From a checkpoint of a small mixture-of-experts model trained on Wikipedia: 96 ReGLU neurons an expert, 821M tokens.
Below are experts of layer 2 (counted from 0) of a mixture-of-experts language model. Rows are named router (the router's row for the expert), gate (a neuron's input weights, with its number), up (a neuron's input weights, with its number) and show model dimensions 0-255. Each number is 500 + 40 x the weight over its row's rms, rounded and kept within 0 to 999. Numbers have three digits each.
After each expert's rows: a language model's description of what the expert responds to. This comes from a sample of Wikipedia text that the model never trained on.

# expert 3
router:462579394412527507646557518449481540490502522529532527491438480437540497492514455565548483496552494429457490442557494541447437510480508486506468546448556481440509556517527505518548526528543459495525478494505492492555452474474552441533452512566454505440517441509512474500458466533500541571471496456529486487500515495535487494509528498478489521500497562459549488427453442437446503525533479434448554564507512526501546490597524497514484510513577483510484416591477495470534470459465521499505469540513522524500571576478542479504406405538528401504550482457512459451463509470478414543450522491481509480495513457504426542458449460534490500487533479542559523473516517480479598525455498492470441497507499453453543515483506526530535484499469467553455577513493530532546527478468482
gate4:509537520499531498527396503508464546486448449508501534478492571534507509519453491518523449500500555594509483500531521535536489511506487474512437436510510497624486611479472456553547485493498505496547490538633451506576381455510522432514498561574439458481500477532533490510440469500492505489579494451509494619496480472499502483505494531494563578499498642499492500477507467520512543506451528501512499505424453491506507499477512535579493518414524494493499518541495492463516478478515477563540511494594494480519559497473453511468501499486498529505461499486601494480500457491531500497479508476492567559503535500521453545515560397475496500464502538542453522560479504516527452510500474483599430492492501510565535502500497501487584486493528498500556572547580477457415496469539519
up4:462486498491500500494492491499508537488506501466499464545396547497502576525496497497499416396493554425549500547545468500509540562503498510579470502432500503570453500477557502531490523498560517502562457538501501472458494496473480415540499504540501499490498411446498405538462501598459475501533520493531500501501510424499548430560576489473499498503542568564496493480423382437501418473497500521415474554445499443513538501499483471496586491495514481479515522544501494503608502554505587565502505528498538502445558524590561498450503478566507500499485507501499499478501495437492460497481541537499503452501452514505488508516493493494485595480559530471627473470473489487492533499520507470453498496553461518544491536499516543487499502522503472439581432533501435562481505514446603
What it handles: Creative-work and group nouns

# expert 8
router:499553486444619500580502492422431550517515545491545510513539499508485497481482465546533409518567560497481510462495441477418403516518456508546494503511469516523499559580474527644609514487585453474525478513494362504528498551513546487475485503561463506470520510482462509510460508560437497528516514501551453487525531442506489474508504514495488481457509503464542526466488526489505426490483476515483563598496480518519512408506557536481504476494522567481525476524502478463569518469532488507521429470491546556522602507455537483534507491557543462493467454452519491451445492567465533482536482465450555462487443539546479498475500524511515479473517513530430564457487517484471534375469563472485522512447445442494478547524497541523493435529425494501471499496473457499514526478489483
gate2:550607500498511535520414508529533507500521547573414498495525499509622500513367504478513478501563548479488520413497522565483572555472483497468502521383511500418513502478485467494557521512488499535522494447545500546511449440547498502483485484500480534551500501545479420504513500494529499519500478523495414522489503527500500399492498466511456518529467490502449500534479471499516457530511510505563490537502512458498608502490414444418460509522436454460426497443490492503455502444517497487565492488465549598500474561497494607491501595507501501473531492501547456506490510486501498506543503521627497465495505463496374485508509490428499400483510532525525502462507480499506498483469503397535485481500584502515518499558501508527458498479520505470503535499490453445500585470516500
up2:504522466468495517549442553538504503491543579503481524544536487544534397527457507447579484503600492492491522497482554481478630487470463511525458493450498500448519510498452488522602500508551513500498450497568494507500478499495504521493490377554502498501492527520472428459501499490512500503514499508511496583499535550500492402499500456511503512525505467460512486516494500520530478518535466498422482489508504494564659503502471515499467501505515512407472490479529524549447521501532505503632437451502510499508519505486466505494500542508508555416588494514635453519502534488368497519518455485567601461494519485504506517502502456483500507494513489588489501393544471501496525431500515395483488500501530464507502561564494509500499500486461503431487547545505438536492553492508496
What it handles: Name-initial syllables, century

# expert 61
router:517603457475606526554587502429468587534461541502522499466499519539529582454487427526546462486549524528450459434493556477483443489559480527558548503505493490545483492552530439550553493507491499463511505500515486469535453485387526504471504485533501447476487497552516472479470461503506505592482408468503472501543593474417483494506553565513508529467490484417492548534494421497503391477555491505440595574531498539474479510451506518511498438510489513537519505523433522508554444499498533450516462535506506540495549511492540468553549414549539544510454533449536494462492479572531444458478498522474526444483481502524523476496516490434501502511504463563501570443548551553529559445514510518491476458536494460548456513489543500488490474431440517544506562472506568507549504547524472
gate1:502566498501500499515459495498532580557533519493499484500514498497493572490509547523521481534499550453496539560477475630486500521515489469499508533549490610460534507471543498501555501416499496506431480513442487467617442409428458558459455542486471561487387501498522459511515516564501565542552493553408441501481506476480500441420544475501483514495498479504467526515465549515478490468524432409598387469544498527455498467519490418489495491481601504447524514530524431538427491450505499468542504478498504502518602499504532503477314510498497500622503500521460500475538502504489503532492522497499494473498447460582496510518502510483550467500544501495510472495487557499489553511516515543503496564502501527488514500542489503555439525488473530500525502500501479523495479526507507
up1:502495536492493500444535501513449434473395477467499536443514552480498422519500500493513499500507489500525486362500499429500581428467582501575402509505486477514490391495490501491431507634516500494499520493531548496360569603556499487525473470525501438573546535500496526497492468485517466446502522465519549477514402501511504500550472547533537446503529486536496409489489506498533552456522552537477542558479522500500501519501505530521514457489418503561494499487489567485526501550497564499417479498551502505435369506516386457524560427532498434392494498512546505545504504501496442529513473502494561479427518517492495470497504471531496532469480486512488501481495492500545472481510501489538513495500511486508488516498519445521613484535519479489473504498502508439508504488487500
What it handles: Table cell separators

# expert 1
router:472573435430566495584521529431509568483480554542539506530445507474513486509470474541548523487511495530415501489528468541439431495490452496562518532497499522512483581531502546669524503412522410473479504479479448478564449484487548463499544501600426510447508462509503498482470500507496504532475490519539471461480546511518486487482524536481473537479506487442573563448475464510518459471509436534478580552517462531499515494507532540504496397513510581498530424535548490428573478483499495485494427523462466531525535486509512440547504442490489510478502451438515511456467513552472453483454541548433581537465546560525492498510508530458459489503532450543429554541516557534469535444531542496456455425511457445492459554534454526499478498534471507538444495507518520489529502459424523
gate2:485481510496540536497485465534506598467505531487474496460458492494533598509436455519489557534472495496499427478515549525484504501501478502432529501486489504506503485523499521500499512496506524472498421531504529537492478488506510394535407481508496490515464500543493541539502502488494496475561500496493392498503528515502519500510514495504378502477469489471489486548554588501591518517506570543470523508484760499524502502459461499532526506516477503502438501472561562498518499467514532607497485512498505495502530511515499503497493512500476501501514580505502430522504507499481578500527509530494468443579631470574408497501533494518467487479496385477522501493465553606501551497516492560531481506565489525463498501481548514508548557505392553511563497502492522503489491499487538
up2:469422508530497500474453522507488496537434498550484511470474415537495511498472501488474553456616510560508505500485511444434513481514501521503500472473529474558502490513492528499515579495586476529492508487501440500493475456476596463463501499575498478493505489538445522492551521493502501514468485569588558520514511524465487537497400497516475454469475443501469501573501510494540527512515505596512517449493470459545480502519513504500441480524486477504498478522502548492425535538478534502416574470416512608500507490504526506507574403496517497447487487511479525443518482450560502519479505462498515510485462463525500597516468521442492609487501522505507586512496500487428506523393443523500506487476492501498504474522622509655505508497419455501595488487465497465475514535383444
What it handles: Capitalized word openings

# expert 40
router:404572453482579533565493504426405559516507538479503480516506484497446492525489506584529483441552468461470464449496491519449468506538459469504541467587535517471508621589514520641521539526514457491528525488494426462559502537488520410502488472565467473488507470505486474491422401581519471525478446498512473459482524494481478485485452490537501503516491530464579565482448447440441473504491484479494475505488493505518592487523564485516470367491523562512514457588520474466514515536448495447492463511499481545473570531443574496575471444517493512535524459468494475441484536535462527488499508513502481530466487521474537508501495530486493530506518475579466543498489527510485562441529481447496504503464476498503486509588503511467502488568412516518509476505525552551522514514433437
gate1:574495506498502523522497507475494579552505498596549554487465503589529511492405492499507533605367502496512452541497535509489547417545456387559502454464559500432507499493560540500514502481509481494477501481541468469505491549446479544422490500483510531541499485540430483500559433499580502460510463505501457547445503504408536507475429497437550516568499481410482480460494514449524524502551490429389421504525448491465500504495520485515477476513477571443399512528540594520491504496500503494506474492498486472482500480512489516489475539465499565493535513499495506463513532509452502500507507480616462499531483397484508484461560466496510479385525526533501596497504523486513507468498517504493523495544544504507558482582440500488506500443502516442521480504506595531542501472498513
up1:438446471501498500500468499514500494462499534472444391507500502443514450497503501507512504366552500520503514415514428549507489536442496605388506503540454500521495516484476500503498516512411500523522491536451504586513508492504509501492559505501468398474482485537541529498502491474396499500521522536492516468541513507526449497497529560561437506482489515542492469541517465599501497486501499496552620480474596531566489509500498508473499542492544473625577501369438469502503473475496510491495525581440479526421498501489502501500552494501571486525497503508449484582481495510548500529460514500470549540443505509525490503504487560549530553495458494463485480500495483544441482515526498502485443480461501494494418493419520529594505511617495496539456545502486492448503441502541570
What it handles: Name-initial syllables

# expert 7
router:452550383409599579563509549456452554559542545489561439503544447519509535458546473567533538531527522460469493494521473550477459464558473528526473500473560470411552486567492519571517545520575458517541478447486422481534547520481514496459486487583416470490502436502519501438491462475506529593468438525471451467519540472434472480541452499519470518493517506429571542546516458435497518514495504447457544510512507546429569515600597509473492507546526491516489412534459514471488478466487531462454494521468535499430564493500537488518450460554482464537554490439524509436493530476479488438477524525490563448547476544490493505503508540544532517505520452552459480454499538499493527465539495461496457496531532457473513498491504514509538482522442472565435556476498522478505561522529509
gate2:565532468478529519526515499498496526504559532495534500491479486476570517443539518501535464532442497428393519534462449518503510607500562517527525507485500585474482417587536517509556503497485590468618542509517537436445548512507460530487551502422563495501467477472513558501489537505495574500476455485481524464555527524477469542466507495503587499534490436538508525498455509500500425500495498463517474485557463458449509485500490501434499440585523564504474379445555495493529509551417512468404513423548492541560509459431500477517496529474485543505584500492496466525517403500474491514501492552501510527478441484429490501521562488530498551507499496480480500491538461484547510509497500446577560508572474425502500562534485494484460500450468534488483554497541524501456522492493367
up2:516477501483490520513497511504494507499532502474467434487527429500503509483501536493507485522504446492446537533500461546508500535481540502501524506476468573500518490568512532499506499494497597500582501458512523488446500530526493554455602479450544493500472510496506507499455519503479565500467464498441520466510587538471398504464502500472479368479466498556541505488497513513497499567450551468501463517541437499479589464575509478511500496527510502507480454397571499504511491522408476487446552431501500593573457448511493478506494555470456537537556459496525506500485438549502522507463510535596501553379446478442469509494554442566511540525491463490467502485522413498573493518503499480622586513529492462499500591478425499471499488523461621492460561536538507490455549500501424
What it handles: Table labels and codes

# expert 15
router:449513483423530550562518458400517529491521542507590492482434473480462522457467427554492499479537417508431474516478497476505464499547531473560476513518562476486534471498490570565484500473540496502517475573479519516454470587504486454486505482550470456415477479472552559428424465545496498586479472455561519506539504482455440562465539548578477521526499519484559506534453411395471498465507493450438539593533548492528492455494491519514484493546556484527508472521482526539532489432479490482541451511493531443588555464454554506516530496491468497494460486498517445469479491481521456461559520540504521448496537526547491527510507557457548571516597534547494593488505551612510548430537415541507478488579458505510486514553509509451479470493493478506504501486517529491529533525445501
gate1:533519538476499534512604458445501501478533502517514500490442492502592520412491404519486492493532415484499518420505501466494501510468475515475498575502529497536540529471547496466497518524574475502496469505499502501496508484482502503535500602471450680521484500516469531446503502493489490516469521493483500502561526524499482485485509504532442566532452504530491383529475506495468489530493501499462529479536480567500504497445550519471533493478517446532443518430575515423591500549500508496462507497429541496499535533554535524474501429467485490502495510541499499502500459395576505500457482498483469522498527501420467490485528534457441493460478589500615509507551607503464556496503615541394503498504500503493501469509467501515498499538500523372483500474482542498474502493445611
up1:565498581499503494524486501497495505503506535597548618474469518496501595464500500501486507466479501438554503517556503498577501500493401596492584538518530501484515495482518532472541435504588493531552471500514503501521612494460503496500488534459507569511515496502407462517496612495514500489509474459499502527526510611543514486471505503491483490478501610507446487573504528500485481491464480509455570500515475567495510507451474499520512495503500498534504547515504505491562488558563447451498493457477602604528515481506509550500502478464516494585491503502508412544500490489524546476461540499504482441482518436499496500550496424447430497467601516460559475533557581479495539393453560515467421510493499418440496540504501501498437491536480487468470528452497499519473454506435519
What it handles: Mid-word fragments, academia

# expert 13
router:449608449383527611609522436424504544429497568550525483532465527470528491477533439618484500501507471476513484496538441539459502459496519524516486525461553502433479522571492475568521455497533511506476477495521474484466472471498518491486478537565469479440525429441481509460443467428426484578516444534534486490504524503450463535481470526536470519503530558467567544521520419433463456499577446432488524535551488494496575508588574462443494499566545502503453487505516464515538515438481498470549467513456494465517556543462531516550473458554512486521525477496531494459490473482511467483549492558428539500526468532496447549500459562517508464577541461531472526487518501533563556516460484499471453468547516450446502538526498475502452516469481468549497556528453539455522537468505522
gate2:498513648503495479549462497499533496432522463590485517498500530544502511499515559459491575499499510461460511525500494528490546514500502512491502452499490486505454482498421490492539447494499523452516470464572500566525495493569607483492448549503501508546519533493558481458432505419504492530503506453499424567473489628643418490496497498438459512517500466569497537534500548497461506493427494499566510524500502490508540486517499514500515500456500543506438452495422542488482613497495543509591489444514494490552506470506509510455416554478423488511536504503510479460587464525581492511563535472510548514502501491514473513439549459497508484508499617490498493500568523507458572511523498489427449449501455531488461464513502461581476499512541512495510539529478638522500475504500480
up2:508521525498518538445500528498470534521516500534557531447382497475502531503545470530506544496534565594546503501501472500484521497503497496505492540513509497496522501509478497506501498496504440531400571522408503495467501475498440472527515522538496506478387504543448513570516430565548450480500447532624512470508499494499521579499423556468515471500518491429485471456499508530540485490572504506467493485502531505551398541452504506432500470522466452497518510482485430595500438560472501499420496513491572539497500468463519478528596374475563522512434462500507477618491520529537507505514497501519387492460498471551520493508501480534500517447562500455553497471496446491561511471471497634500484497461474487476616493503500496510511491509469470424563442477510487526460513531495533
What it handles: Plural noun endings